{
  "vocab_size": 46201,
  "rope_theta": 500000.0,
  "init_std_down": 0.0,
  "learning_rate": 0.00219
}
Below are experts of layer 5 (counted from 0) of a mixture-of-experts language model. Rows are named router (the router's row for the expert), up (a neuron's input weights, with its number), down (a neuron's output weights, with its number) and show model dimensions 0-63. Each number is 128 + 24 x the weight over its row's rms, rounded and kept within 0 to 255.
After each expert's rows: a language model's description of what the expert responds to. This comes from a sample of Wikipedia text that the model never trained on.

# expert 11
router [129 109 143 155 137 143 113 101 100 144 136 151  75 122 177 152 137 164 134 136 184 116 106 117 149 133 126 119  41 132 131 127 173 137  99 184 125 127 161 113 144  94 118 102 156 158 121 111  94 125 190 129 121 166 155  90 134 104  79 106 143 145 105 118]
up0 [127 143 112 137 146 119 138 138 179 134 153 104 136 137 121 141 112 146 166 132 155  84 121 104 115 103  70  96 115 129 149 135 164 152 159 104 121 122 145 126 118 152 110 141 154 158 129 106 145  94  97 125 149 155 120 132 126 153 155  60 140 157  72 149]
down0 [102 127 119  89 118  78 152  97 132 123 112 131  97  84 121 163 113  94 138 110  90 112 117 107 111 141 136 137 148 123 149  96 130 115 137 114 120 119 117 133 128 127 105  73 163 132 119 125 144 125 163 114 125  95 119 154 119  91 134  81 121 131 113 102]
up1 [134 152 133 160 146 129 176 131 113 139 132 137 115 108 111 126  80  99 159 145 139 120 148 130 141 104  71 140 121 111 142 129 102 171 160  96 104 143  68 143  93 111 132 150 145 118 165 121 164 119 140 190 165 107 145  85 100 109 112 193 132 117 114 119]
down1 [132 145 165 122 149 104 145 127 137 110 155 102 171 166 146 138 149 113 135 104 130 132 125 128 128 173 134 106 146 122 136 102 112 131 129  95 127 106  65 127  94 139 167 125 144 151 129 140 102 107 130  93 117 146 132 113 113 120 119 147 161 184 113 117]
up2 [172 101 115 147 113 105 168 139 144 154 153 118 132 100 122 141 113  98 149 124 138 138 128  62 191 134 110 148 115 110 123 125  95 108  91 126 115 118 150 114 129  81 151 109  87 160 128 119  87  98 136 106 105  89  99 119  94 127 153 147 127 177 112 118]
down2 [123 123 107 122 138 143 132 109 120 165 141 147 127 145 148 110 119 178 175 135 115 129 177 133 143 114 151 151 134  98  97  83 141  77 105 123 127 131 149 136 127 126  54 123  97 137 152 141 139 130 112 106 134 159 145 163  99 166 129 122  60 148 152 128]
What it handles: Table cells, name pieces

# expert 14
router [ 97 104 117  97 138 145 112 119 143 100 130 154 110 139 125 167 110  95 157 156 137 138 167 158 119 136 100 145  82 144 124 134 134 176 116  94 140  55 135 146 130  64 138  84 115 115 111 117  87 114 186 113 119 136 117 124 144 136  75 122  74 143 115 133]
up0 [ 98  98 103 133 169 106 111 126  95 146 110 114 126  93 114 178 135 121 107 166 136 123 134 146 120  80 154 106  96 146 135 115 128 128 146 117 127 174 136 143 164 124 143 144 118 124 110 113 122 109 130 107  88 140 147 110 138 131 120 149 164 115 107 101]
down0 [120 138  99 192 140 122 183 133 163  92 110 106 110 165  83 109 156 137 140 157 120 114 134 136 133 165  92 138 127 115 128 141 155 112 117 158 126 117 161 131 144  75 144 136 113 165 126  95 120 119 123 103 126 131 145 130 143 157 122 103 127 140 170 152]
up1 [120 153 153 156 147 119 140 104 129 140 117 101  93 129 151 100 114 152 165  77  62 139 112  97 132 150  99 106 120  88 124 144 139 147 118 130  91 159 132 121 124 146 162  73 118 128 182 153 106 137 122 164 136 133 145 137 120  67 129 121 131 129 133 101]
down1 [102 161 113 167  89 100 108 111 136 138 132 137 126 131 152 130 100 146 141 157 108 128 102 103 128 163 114 150 103  94 144 161 141 162 121 110 127 102 157 157 172 120 138 115 129 136 150 101 141 106 119 114  72 173 185 125 128 131 157 125 110  88  87 133]
up2 [115 127 117 118 149  99 120  92 118 127 115 152 166 109 145  96 144 133 127 112 122 123 144 136 154 130 132 139 143  81 139 120 100  96 107 185 132 107 147 124 116 148 112 102 142  98 105 152  79 126 115 119 143 149 132  77 150 136 130 122 111 147 133 138]
down2 [126 118 125 115 131 160 118 137 120 121 130 174 132 130  68 135  92 133 152 146 133 121 101 106 116 129 133 127 150 159 161 106 120 122 155  95 100 151 132 130 128 137 124 134  92 131 144 124 155 127 122 132 112 140 158 145 106 146 142 117  94 124 146 102]
What it handles: Word-ending suffix pieces

# expert 3
router [120 102 143  94 157 103 106  98 145  81 166  92 123  94 138 122 112 132 177 137 125 138 163 141 138 118 131 176 103  84 129 142  99 150 139 179 140 108 127 114 130 110 156 128 166 164 165 128  97 144 114 125 125 129 127 136 102  72 167 127 133 147 140 110]
up0 [114 128 182 109 171 131 160 122 117 157 121 143 136 128 136 155 180 152 148  89 109 157 134 131 133 155 121 193 147 124 117 138 133 118 132 192 129 150 107 133 147 108 103 117  93 124  90  81 138 173 134 120 156 115 147 130 106 135 138 123 107 113 134 128]
down0 [165 115 161  93 121 136  83 115 101 105 141 119 103 102 112  93  77 126  88  91  92  69 132 128 116 132 129  66  77 154 138 111 113 138 143 129 149 129 105 127 122 157 111 151  96 138 117 109 129  78 123  94 141 119 109 143 108 122 128 128 141 114 113 116]
up1 [140 140 118 125  87 142 129 132 127 115 157 157 132 173 147 110 130 140  94 140 115 103 141 141 135 126 109 116 109 127 131 102 134 128 127 130 129 146 124 115 150  78 107 165 156  99 113 149  80 128 131 124  84  97 145 155 137 128 125 109 126 125  78 128]
down1 [109 136 105 102 160 127 147 113 140 163 147 121 179 144 131 122 109 153  96 130 128 142 127 113 133 102 108 104 118 152 137 121 111 143 170  97  91 142 186 180 192 104  98 161  80 126 125 109 139 125 110 132 125 141 183 120 126 130 106 119 140 118 142 141]
up2 [144 115 155 123 105  83 147 127 123  96 119 142 132 108 124 145 130 110 146 174 106 115 182 130 131 161 120 105 107 111 107 170 151 146 147  95  97 105 114 120 135 130 109 128 130 100 162  98 109  94 136 147 109 139 163 134 152 130 113 130 118 130 155 109]
down2 [104  52 114 123 105 138 137 102 151 110 141 146 153 142 125 160 128 120 128 164 104 101  80 134  93 170 108 117 106  95 142 162 110 164  90 102 117 175 146 152 144 150 100 113 134 125 119 118 139  91 162 122 164  84 149 138 134 129 187 132 134 104 123 122]
What it handles: Line breaks after headings

# expert 15
router [ 62 127 138 116  97 153 153 151 119 153 128 133  89 105  96 163 141 118 122 132 130  87 142  91 148 110 130 176 101  93 110 132 119 100 132 139 131  86 135 109 211 117 110 104 148 160 169 138 138 137 189 124 123 119 133 106 140 109 111 120 146 166 118 111]
up0 [116 106 147 129 112  97 152 126 152 117 127 127  95 115 173 145 133 114 158 156 147 158 117 161 128 114  85 125 153 137 146 125 133 129 138 145 112  56 144 139 105 128 120 113 154 140 157 158 123 113 149 152 121 126 120 110 154 145 176 133 115 124 131 102]
down0 [162 152 147 152 129 165 163 102 110 128 156 119 127  95 119 130 106 127 131 115 143 127 119 109 122 100 130 123 153 110  80 119 112 168 145 111 141 123 126  62 106 158 110 149  87 119  97 141  97 143 109 114 103 118 103  98 132 159 165 154 146 125 139 149]
up1 [125 122 118 180 175 108 107 113 142 164 118 174 124 126 131 179 124 142 144 134 115 113 146 154 108 159  86 131 117 144 119 148 121 139  96 130  96 104 143 107 164 132 177 128 122 130 135 100 139 155 146 147 126 144  78 119 114 132 189 116 117 152 132 156]
down1 [159 143 136  96 114 156 121 146 119 133 131 150 136 130  93 129 123 126 115 106 148 126 162 131 128 144 151 160 104 101 102 135 152 137 104 161 130 138 128 127 121  93  96 172 137 128 151 145 116 139 119 131 119 115 111 154 115 126 105 149 161 126 134 113]
up2 [162 142 106 134 114 131 120 124 144 126 129 133  92 109 126 120 149 108 145 123 109 109 108 103 140 121  91 109  76 120 103 151 124 173 130 134 108 103 122  99 113 167 144 124 128 131 131 167 111 139 176 150 160 112 126  85 161  99 134 126 112 133 124 171]
down2 [171 171 141 101 137 113 131 130 154 163 120 157 136 138 149 116 143 116 118  99 173 181 151  84 143 147 116 109 151 120  99 176 135 169 135 140 140 174 153  94 140 138  82 138 105 161 151 126 122 102 141  97  88 108 112 121 134 137 146 142 143 103  96 110]
What it handles: Music and film vocabulary

# expert 10
router [130 125 182 122  99 107 105 116 159 105 147 151 103 121 119 110  90 117 113 144  99 170 135 125 148 133 156 141 109  99 137 185 149 148 137 156 138 113 117 135 124 103 149 108 138 171  75 152 116 116 135 109 117 164 183 139 137 133  83 126 109 195 156 117]
up0 [148  79 128 145 117 154 115 130 145 123 170 184 147 103 126 153 155  74 131 118 123 149 136 107 160 157 125 123 116 189 107 137 100 141 143 105  99 147 116 104 146 122 150 131 158 136 122 123 100 103 115 149 123 104 172 143  74 111 136 131 178 145 154 116]
down0 [159 148 160 126 134 100 165 107 128  94 152 129 157 125 178 115 143  61 153  80 137 140 116 129 147 111 123 124 126 105 115 104 139  74 144 133 142 131 137 155  95 117 113 172  81 116 129 137 137 159 107 132 159 140 171 110 175 112 147 113 105 114  90 129]
up1 [133 108 156 100 111  98 105 108 118 154 173 105  99 131 159 142  76 107 103 143 114 149 116 117 133 143 110 115 127 146 160 104  62 151 143 147  98 121 101 144 154 107 122  77 119  63 134 133 104 131 130 116  97 144 169 189 143 100 129 100 134 115 112 129]
down1 [113 135 105 165 112 112 133 126 138 111 113 140 122 119 166 151 128 121 175 139 117 101 181 162 112 137 122 161 162 116 114 109 138  97  97 134 165 118 142 148 150 159 136 138 143 108 141 102 113 157 163 114 124 120 119 147 167 129 136 126 131 131 123 111]
up2 [123 140 144 112 102  93 145 152  92 127 145 160 127 140 160 153 134 137 123 110 125 170 144 155 177  99 116  91 112  91 151 153  92 162 167 157 110 153 135 144 120 160 151 131 138 118  93 135 127 131 121 204 142  87 168 155 131 131 136 173 127 154 138 121]
down2 [146 135 129 141 152 134 179 153 176  92 136 132  93 148  96 124 126  95 105 169 156 134 119 110 108 143 152  94 152 102 120 128 110 116  86 158 148 132 116 127 118 151 140 136 116 119 144 145 137 107 129 107  96 140  92 128 118 121 118 137 138 144 116 101]
What it handles: That and clause complements

# expert 7
router [134 124 153 143 126  88 108 153  90 160 130 172 121 127 106 129 160 120 156 133 138 161 167  91 114 112 145 129 119 126 120 141 127 149 185 148 110 163 134 110 205 161 119 138 133 105 108 155  98 139  88 131 154 159 142 118 120 118 100 117 119 128 116  89]
up0 [137 141 127 136 112 147 122 134 139 153  88  54  92 143 108 124 138 151 139  98 145 133 159 123 147 166  73 108 118 134 111 135  85 193 141 143 155  87 115 140 105 137 138 150 148  76 125 133 140 132 117 137 108 127 121 127 119 145 116  83 127 142 144 151]
down0 [131 116 155 110  91 109 153 114 128 101 102 145 129  92 120 107  92 124 143 114 139 109 120 145 123 160  91 127  98 110 136 120 148 142 125 178 139 102 135 130 106 113 141 183 100 132 129 131 143  73 138  94 136 135 192 125 123 148  96 139  87 162 116 145]
up1 [135 127 124 127 130 123 129 147 141 136 130 143 165 120 115 132 136 146 156 132  99 148 143 135 135 157 131 107 142 139 134 115  52 107 149 129 122 107 128 102  96 155 107 165 123 128 117 105  97 123 122 147 177 150 143 123 132  94 138 155 163 142 159 129]
down1 [145 113 130 162 141 110 138 129  86  93 120 147 103  96 150 173 144 121 118  97 110 119 134 110 110 103 163 130  89 116 140  74 128 124 120 134 127 122 143 164  95 150 120 104 142 110 134 157 137 131 129  88 116 141  97 157 135 113 149  92 141  88 113 128]
up2 [142 117 143 131 143 125 132 116 146 119 137 137  92 130 120 134 108 152 168 128 125 131 162 110 103 116 131 156 105 146 101 126 108 136 132  94 101 134  91 161 164 133 130 110  97 123 127 155 149 128 157 148 108 146 183  83 115  83 114 125 118 159 172 155]
down2 [ 79 138 153 138 123 106 107 142 149 132 131 139 107 126 117 164 139 133 153 128 153  99 123 183 140 122  94 132 116  97 150 112 143 108 168 124 141 143  95 173 153  98 157 119  95 152 112 102 126 116 119 119 123 133 153 126 112 143  99 101 153 158 155 143]
What it handles: Paragraph breaks, K-name pieces

# expert 1
router [130 170 156 108 141 115 125  98 161 134 150 175 102 116 113 106 148 118 123 107 131  89 163 153 154 115 153 155 127 100 116 173 121  74 182 130  86 105 152  86 107 115 136 107 140 146 119 130 131 155 125 112 102 136 149  89 140  96 101  93 128 177 151 123]
up0 [154 133  99 120 108 143 122  83  99 151 133 113 143 164 108 134 165 171 132 106 138 149 125 104 175 105 110 117 110 156 129 146 113 160 109 160 144 124 137 122 119 146 156 135 137 174 136 135 127 154  99 139 154 112 106 158 105 130 137 138 107 126 139 108]
down0 [151 147 126 111 113 128 135 151 126 108 113 109 135 152 169 127 107 106  96 119 122 138 120 109 115 130 113 150 139 166 108 109 120 102  61 116 110 144 141 150 115 132 104 134 116 161 123 131 137  66 114 150 101 128 142 122  92 140  77 155 148 153  78 119]
up1 [126 148 143  83 173  89 148 133 154 179 150 112 133 129 159 140 131 123 140 152 118 117 165 134 140 119 103 141 100 103 130 143 151 154 137 157 118 136 156 136 144 125 105 111  88 134 137 136 164 158  98  92 131 136 163 121 133  90 142  95 127 135 104 111]
down1 [111 164 114 119  89 147 115 142 107 166 107 170 100  94  76 154 120 134 106  90 146 177 163 145 117 172 120 134 114 111 148  92 154 125 140 150 119 127 146 124 134 131 164 131 126 105 126 119 139 165 160 116  96 130  98 112 148 158 113 115 117 104 132 134]
up2 [135 180 105  65 152 126 142  65 157 148 172 128  98 135 145 135 119 136 136 103 162 103 139 128 151 117 137 123  98 135 140 147 125 130 145 143 125  83  94 120 130 150 110  95 172 155 135 116 103 169 124 112 104  88 166 112 103  77 101 149 107 153 101  94]
down2 [121  83 133 144  84 125 143 147  81 125 161 111 186 117 110 129  96 106 147 123 145 121 110  74 127  84 109 119 140 112 173 142 154 121 109  96 136 149 144 106 152 148 113 148  95 141 128 152 139 104 145 149 114 131 100 169 151 133 129 159 132  93 151 116]
What it handles: Name starts in tables

# expert 5
router [110 134 156  93 117 126 122 125 120 116 117 126 129 126 127 124 119 123 139 155 135 165 167 116 123 150 116 150 130  84 109 126 138 143 149 133 100  88 135 121 157 156 154  76 157 125 161 110 104 127 202 138 130  93 131 113 121 174 133 107  93 121 129 121]
up0 [133 103 135  85 117  62 111 107 159 111 122 104 120 156 127 130 119  75 138 108 146 117 100 133 127 114 124 107 122 101 152 141  98  84 139 125 154 129 170 126 124 147  57 110 131 166 101 154 142 147 117 143 110 136 131  97 146 120  91 129 137 130 109 129]
down0 [121 123 142 158 114 151 144 144 103 121 111 121 149  95 118 137 102 144 147 102 109 127 120 132 161 165 111 135 152 141 108 111 137 156 117 130 110  97 121 142 119  91 155 129 120 126 129 133 135 129 164 121 157  98 133 137 125 116 166 162 125 158 143 145]
up1 [120 144 174 116 127  99 127 130 112 121 152 184 127 147 151 152 143  84 111 156 140 128 131 134 115 176 107 131 141 158 112 131 109 143 124 125 108 154 148 104 130 161  97 105 124 155 132 138  83 138 174  88  54 156 178  91 125 158 136 105 118 136 138  57]
down1 [113 117 111 113 135  96 142 146 113 116 137 146 144 185 133 141 128 119 115 108 132 144 118 121 125 171 106 131 123  90 139 140 185 133 128 138 114 138 105 167 108 124 162 134 121  97 143 141 116 175 119 132 162 111 109 161 151  98 104 143 131 138  87 138]
up2 [104 154 124 126 132 132 157 151 112 110 134 167  81 124 148 124 139 100 138 116  76 124 138 102 115 145 109 104 121 117 140  73 109  94 148 133 125 103 110  93 142 143 131 175 112  97  94 150  80 147 120 128 147 145 157 133 158  87 147 143  95 165 153  86]
down2 [155 158  90 109 126 108 159 114 133 166  85 115 160 143 124 112 161 143 154 153 149  96  99 124 122  85  98 147 116 100 159 140 120 111 123  94 142 141 106 107 141 107 180 156 157  97 124 125 137 133 132 141 113 117 116 104 158 146 140 128 144 117 108  87]
What it handles: Sentence-ending periods

# expert 0
router [127 152 114  92 169 144 138 110 127 103 149 188  91 146 102 113 121 136 147 113 112 132 188 129 145 145  99 140  89 110 106 119 150 123 137 107 128 135 123 121 116 131 125  98 146 108 140 120 115 125 164 107 147  86 119 144  92 138 136 119 116 151 142 126]
up0 [128 132 180  91 139 119 125 137 150  80 101  98  82  94 117 117  95 125 148 137 108  89  71 141 122  96 119 115 141  45 142 162 125 167 125 173 108 121  92 139 141 107 139  93 143 133 129  95 118 134 163 138  64 129 138 114 132 115 128 152 132 134 144 145]
down0 [ 73 150 103 135 101 125 132 137 157 110 124 153 140 191 136 152 123 103 126 105 159  95 117 112 141 126 142 169 135 147 150 165  41 122 120 115 110 135 114 178 138 136 132  69 114 136 165 129 146 118 114 149 103 131 133 135 151 157 160 141 135 149 100 124]
up1 [117 158 152 157 132 156 119 131 121 112  85 138 107 140 139 119 164  85 133 157  92  99 122 117 127 130 110 112  89 162 116 168 152 160 124 102  87 103 110 124 111 126 131 127 175 159 108 106 149 143 156 131 112 172 140 111 120 116 111 138 130  83 122 107]
down1 [109 172 155 137 124 145 149 116 119 148 133 126 157 153 140 112 137 130 100 126 126 123 166 126 151 132 130 136 130 135 132 118 100 116 122 147 119 169  84 147 126 127 137 141 127 106 105 160 159 133 176 169 107 150 157  92 152 181 153 122  70 128  76 121]
up2 [106 128 143  85 112 118 110 120 146  84 129 103  95 147 126 102 111 112 135 136 125 105 160 164 106 127 131 156 143 106 139 160 105 130  94 110 126 123 119 144 128 158 131 115 138 123 141 130 111 111 149 136  29 202 152 137 127 140  84 146 129 153 151 123]
down2 [123 106 111 125 182 107 106 109 137 120 147 156 160 142 137 167 178 147 134  86 106 130 145 127 153 140 112 165 177 138 153 164 162 182 136 173 121 107 116 126 138 140 144 169 108 130 128 108 124 147 143 137 123 125 113 181 146 111 169 136 118 175 164 153]
What it handles: Conjunctions and prepositions

# expert 9
router [138 118 139 118 135  86 128 125 145 123 155 158  89  95 120 109 174 149 160 131  98 144 150 152 177 123 117 154 118 146 122 100 109  91 167 104 120 139 106 106 147 138 121 145 143 113 135 151 129 139 239 113 137  87 159 152 154 145  94 145 113 130 149 137]
up0 [104 147 119 144 131  75 121 125 122 107 125 119 128 159 119 126  98 126 137 143 116 111 149 119  83 110 143 137 144 112  79 171 140 137 118 104 107 107 115 118 133 144 139 120 119 110 110 126 110  89 143 106 134 104 128 123 132  93  95 116 127 142 152 119]
down0 [ 93 107 126 129 150 118  96 181 112 174 136 145 109 132 165 135 114 109 132 137 111 198 147 177 161 139 152 140 109  94 149 108 124 143 139 113 178 164 139 106 122  90 140  91 123 160 146 107  85 122 167 131 120 145 123 115 154 144 134 108 137 118 136 164]
up1 [116 144 103  94 152 109 130 108 140 171 140 110  80 133  71 154 132  92 127 110 134 129 109 120 142 104 133 100 102 109  94 133  83 145 143 122 102 119  81 109 129 139  95 125 152 137 142 178 118 156  83 134 113 134 154 107 127  99 149 177 135 159 122 150]
down1 [110 139 164 125 138 120 158 173 102 136 162 152 127 171 127 157 122 172 146 117 115 109 153  89 147 140 111  96 155 154 141 133  93 179 102 110 119 108 105 115 143 105 141 150 172 103 108 122 121  81 131 105 143 131 109 127 140 168 111 168 111 111 139  87]
up2 [153 134 154 128 158 100 121 100 124  99 136 125 117  99 147 124 119 124 149 130  93 126 136 137 149 137 157 118 138 157 129 152 111 114 149  82 123 130 120  96 129 152 143 123 127 109  88 133 129 130 132 115 103 139 107 154 135 103 163 103 125 129 116 160]
down2 [110 160 129 109  94 150 139 126  78 153 123 132 145 126 118 123 145 131 154 122 141 131 190 135 100 129 143 120 106  85 141 159 119 176 126 183 138 111 148 113 178 120 114 130 109 152 110  98 134 118 116 134 119 165 139 129 125 158 133 142 153  91 132 160]
What it handles: Digits in numbers

# expert 8
router [150 126 120 138  98 123  88 124 128 111 137 138 119 128 102 168 158 119 117 137  94 116 163 100 136 164  87 134 104 147  70 100 126 121 176 165 123 109 162  94 179 157 131  85 156  98 128 133 101 178 164 145 144 104 144 147 150 132 146 162 123  95 137 162]
up0 [127 160 104 151 138 151 124 165  92 149 100 156 148 174 151 146 113 138 133 102 148 109  77 142 137 113 141  91 131 116  95 158  84 114 122 132 189 113 103 125 132  83 152 113 108 192 110 139 107 135 161 133  97 135 153 105 126  91 138 151 145 143 172  95]
down0 [145 142 158 146 129 126 163 138 176  97 155 128  86 116 139 137 168 165 120 164 102  85 130 118 131 121 109  96 142 109 156 143 138 135 100 115 123 129 168 131 115 161 108 115 132 130 134 123 124 125 123 107 140  96 105 128 114 139 113 117 142  94 105 129]
up1 [133 139 152 108 107 107 115 127  90  88 147 164 120 157 105  85 129  78 134 118 166 151 111 133 121 132 133 121 114 153 122 126 158 102 113 117 141  84 129 116 102 137 121  81 150 132 119  81  99 114 142 110 107 114 125 102  97 117  76 103 143 164 135 140]
down1 [117 157 125 148 137 138 105 141 168 141 115 123 156  74 150 133 118 143 133 159 139 130 123 141 117 167 128 129 114 133 159 116 171  95 146 113 115 150 135 159 143 112 113 134 119 101 140 154 109 134 149 143 140 137 130 146 116 127 102 124 137 115 119 135]
up2 [163 132 145 122 108 166 127 163 105 154 140 130 100 154 142 142 124 137 137 128  82 136 136  88 104 142 121 136 145 130 111 118 119 147 139 156 128 149 149 139 113 133 132 136 115  82 144 129 117 148 100 136 158 120 131 137 122 131 101 137 120 134 139 106]
down2 [ 85 131  91 152 128 102 140  96 143 107 114 115 125 123 139  55 116 128 104 114 156 110 146 140 165 135 115 119  89 146 108 132 145 100 134 137 103 142  83 153 158 122 114 122  83 170  95 148 112 140 135 132 130 144 141 132 162  69 159 111 115 162 127 160]
What it handles: Personal name pieces

# expert 4
router [151 156 160 117 159 119 164 114 136 165 126 116 104 106 141 193 134 124 170 136 141 130 156 118 138 166 123 137  61 125 137 143 134 158 112 126 107  98 153  81 119 129 125 123 146 139 145  95 112 150 195 140 139 113 132  90 113 102 116 107 129 177 152 109]
up0 [142 110 142 167 134 122 173 104 125 146 128 150 140 111 100 138 172 156 121 104 165 120  72  99 141 162 141 137 145 183 165 133 144 129 159 130  77 134 149  91  86 112 129 162 112 152 172 140 110 135 142 102 175 137 157 140 116 141 122 155 111 117 127 138]
down0 [ 88 146 144 119 118 101  88 113 110  93 131 101  80 107 204 111 163 132 134 114 104 182 130 138 126 164 152 139 108 133 114 112 112 170  91 114 119 114 119 158 136 148  87  98 152 155 140  78 131 140 126 113 122 112 135 127 133 159 137 104 124 130 144  98]
up1 [123 129  99 112 127  85 136  99 128 128 160 130 105 127 128 119 144 130 122 149 130 143 111 115 101 129 146 127  89 128 140 114 128 119 134 111 109 142 114  87 173 141 144  93 132 130 144 131  95 144 146 137  82 118 124 147 115 107 129 113 174 110  96 164]
down1 [143 127 136 126 126 141 111 123 126 137 105  91 128 152 116 102 121 127 167 121 134 157 158 192 160 144  82 129 130 127 173 103 124 143 122 146 136  95 157 121 141 167 188 126 134 107  77 119 139 131 123 131 128 207 171 115 111 121  94 112 109  91 140 133]
up2 [118  92 136 105 159  93 115 145 176 120 127 146 126 124 166 189 109  97 104 114 164 127 142 165 149 132 154  99 101 146 117 149 134 129 107 163 115  75 115  74 132 133 137 138 136 134 126 142 159 111 128 163 160 103 150 119 113 103 128 159 135 169 142 130]
down2 [107 145 106 111 104  99 154 103 162 125  97 105 162 109 168 114 122 182 142 149 122 136 158 141  83 117 151 154 154 102 138 135 149 155 107 137 129 100 130 100 109 121 196 146 119 110 134 149 105 145 150 120 141 135 129 105 124 119 115  91  96 105 132 107]
What it handles: Sports statistics vocabulary

# expert 6
router [132 163 158 112 160 106 162  94 123 131 121 141 124 131 111 121 141 145 167 133 141 122 180 106 129 129 105 135 113  98  92 187 142 103 171 127 152  94 157  98 147 115 134 109 118 161  87 147 140 153 163 134 152 138 147 101 129 114  72 124  96 139  70  89]
up0 [ 66 129 109 121  73 171 160 139 130  91  97 108 115 160 155 133 166 155  99 119 101 147 146 117 107 132 112 113 100 104 130 154 108 107 151 170 100 109 175  65 116  96 133 112 140 124 147 153  98  56 106 135 150 157 160  86 111 107 133 138 154 179 129 108]
down0 [129 155 151 129 127 162 133 124  86 126 166 128 130  93 159 142  97 121 119 144 178 109 136 116 141 156 151 159 141  90 154 122 139 142 148 115 112 148  96 176 114 108 139  92 113 127 137  81 194 124 108 135 109  91 128 123 148 154 105 121 141 139 159  95]
up1 [121 108 132 112 139 125 156  99 131 181 107 167  99 120 115 131 131 172 139 112  91 101 118 128 109 137 134 127 122  86 124 122 144 127 158 129 112 109 145  73 117 108 162 111 151 152 112 186 139 160 113 139 163 165 140 114 115 116  86 133 117 127 148 115]
down1 [121 150 123 149 108 161 131 104 188 118 122 133 133 109 135 110 131 141  56 170 137 110 135 145  90 134 102  60 124 167 110  96 112 157 147 120 171 100 127 172 132 134 144 112 106 154 141 101 132 106 172  83 161 119 121 127  87 140 126 113 157 204 124  87]
up2 [123 127 155 120 132 107 148  86 146 156 174 145 140 105 177 130 105 113 143 135 148  84 141 113 146 115 132  89 151 159 113 130 117 126  81 134  96 126  81 129 110  85 115 132 113 160 136 130 152 109 143 117 130 179 133 128 126 111 130  93 150 175 144  95]
down2 [158 136 131 196 105 119 112 117  79  97 149 185 101 120  98 121 136  78 111 152  94 117  99  79 134 138 139 119  99 125 127 161 117 102 119 131 130 109 134 121 180 117 145 160 122  43 127 106 119 140 106 110 135 132  98 146 134 178  89 159 150 127 116  72]
What it handles: Mid-word fragments, table pipes

# expert 2
router [110 113 108 134 160 100 127  96 136 175 115 123 108 108  97 136 165 123 127  95 116 132 150 122 176 158 101 155 115 154  92  99 118 172 171 158 108 144 127 126 168  96 108 124 127 106 175 124 117 170 168 141 169  64 172 130 136 115 142 172 103 130 100 139]
up0 [115  87 132 110 131 117 105 125 104  88 121 126 126 137 124  84 111 102 141 113 125 145 143 162 164 148 134 122  99 132 130 127 109 124 136 126 125 142  82 146 145 124 110 141 122 164 150 105 116 179 125  97 134 151 144 130 124 112 164 131 154 109 119 133]
down0 [200 118  96 127 172 122 142 113 153 150 124 111 134 123 119  97 117 121 138 125 113  96 193 128 116 162 116 146 160 141 164 156 145 121 119 140 115 113 144  98 121 146 134 149 105  88 115 133 113  52 135 175 166 116 196 159 104 143 117 174 129 110 143 121]
up1 [ 81 138 165  95  67  97 147 142 135 114 106 110 125 134 137 140 146 181 129  99 143 121 123 112 100 110 121 106  95 124 120 130 131 144 122 157 104 120 174 103 157  97 147  97 128 128 122 167 107 100 149 129 141 209  84 165  83  92 171 118 124 109 133  85]
down1 [155 161 102 151 125 132 116  96 122 114 100 112 123 128 112 119 106 145 107 158 130 138 107  98  95 135 132  84  94 124 106 168  88 133 114 134 149 124 146 127 152 133 143 123 145 122 146 120 160 140 118  92 131 113  78 145 147 130 103 137 131  56  92 116]
up2 [151 127 134 110 151 161 129 120  85 122 141 142 125 169 147 121 132 129  84 117 141 130 101 112 121 153 134  67 104 148 106 118 131 137 116  93 121 148 135 133 159 162 122 123  92 133 137 118 139 112 151 111 120 122 122 135 115 123 129 138 136  91 113  92]
down2 [145 116 152 111 138 131 135 116 146 106 118 158 110 118 105 171 128 145 165 161 131 121 142 178 121 125 122 123 125 137 159 145 113 126 143  99  94  99 138 147 159 147 151 127 146 148  96 120 178  69 130 124 182 138 154 105 102 204 161 135  98 151 102 167]
What it handles: Post-subject verbs, clause punctuation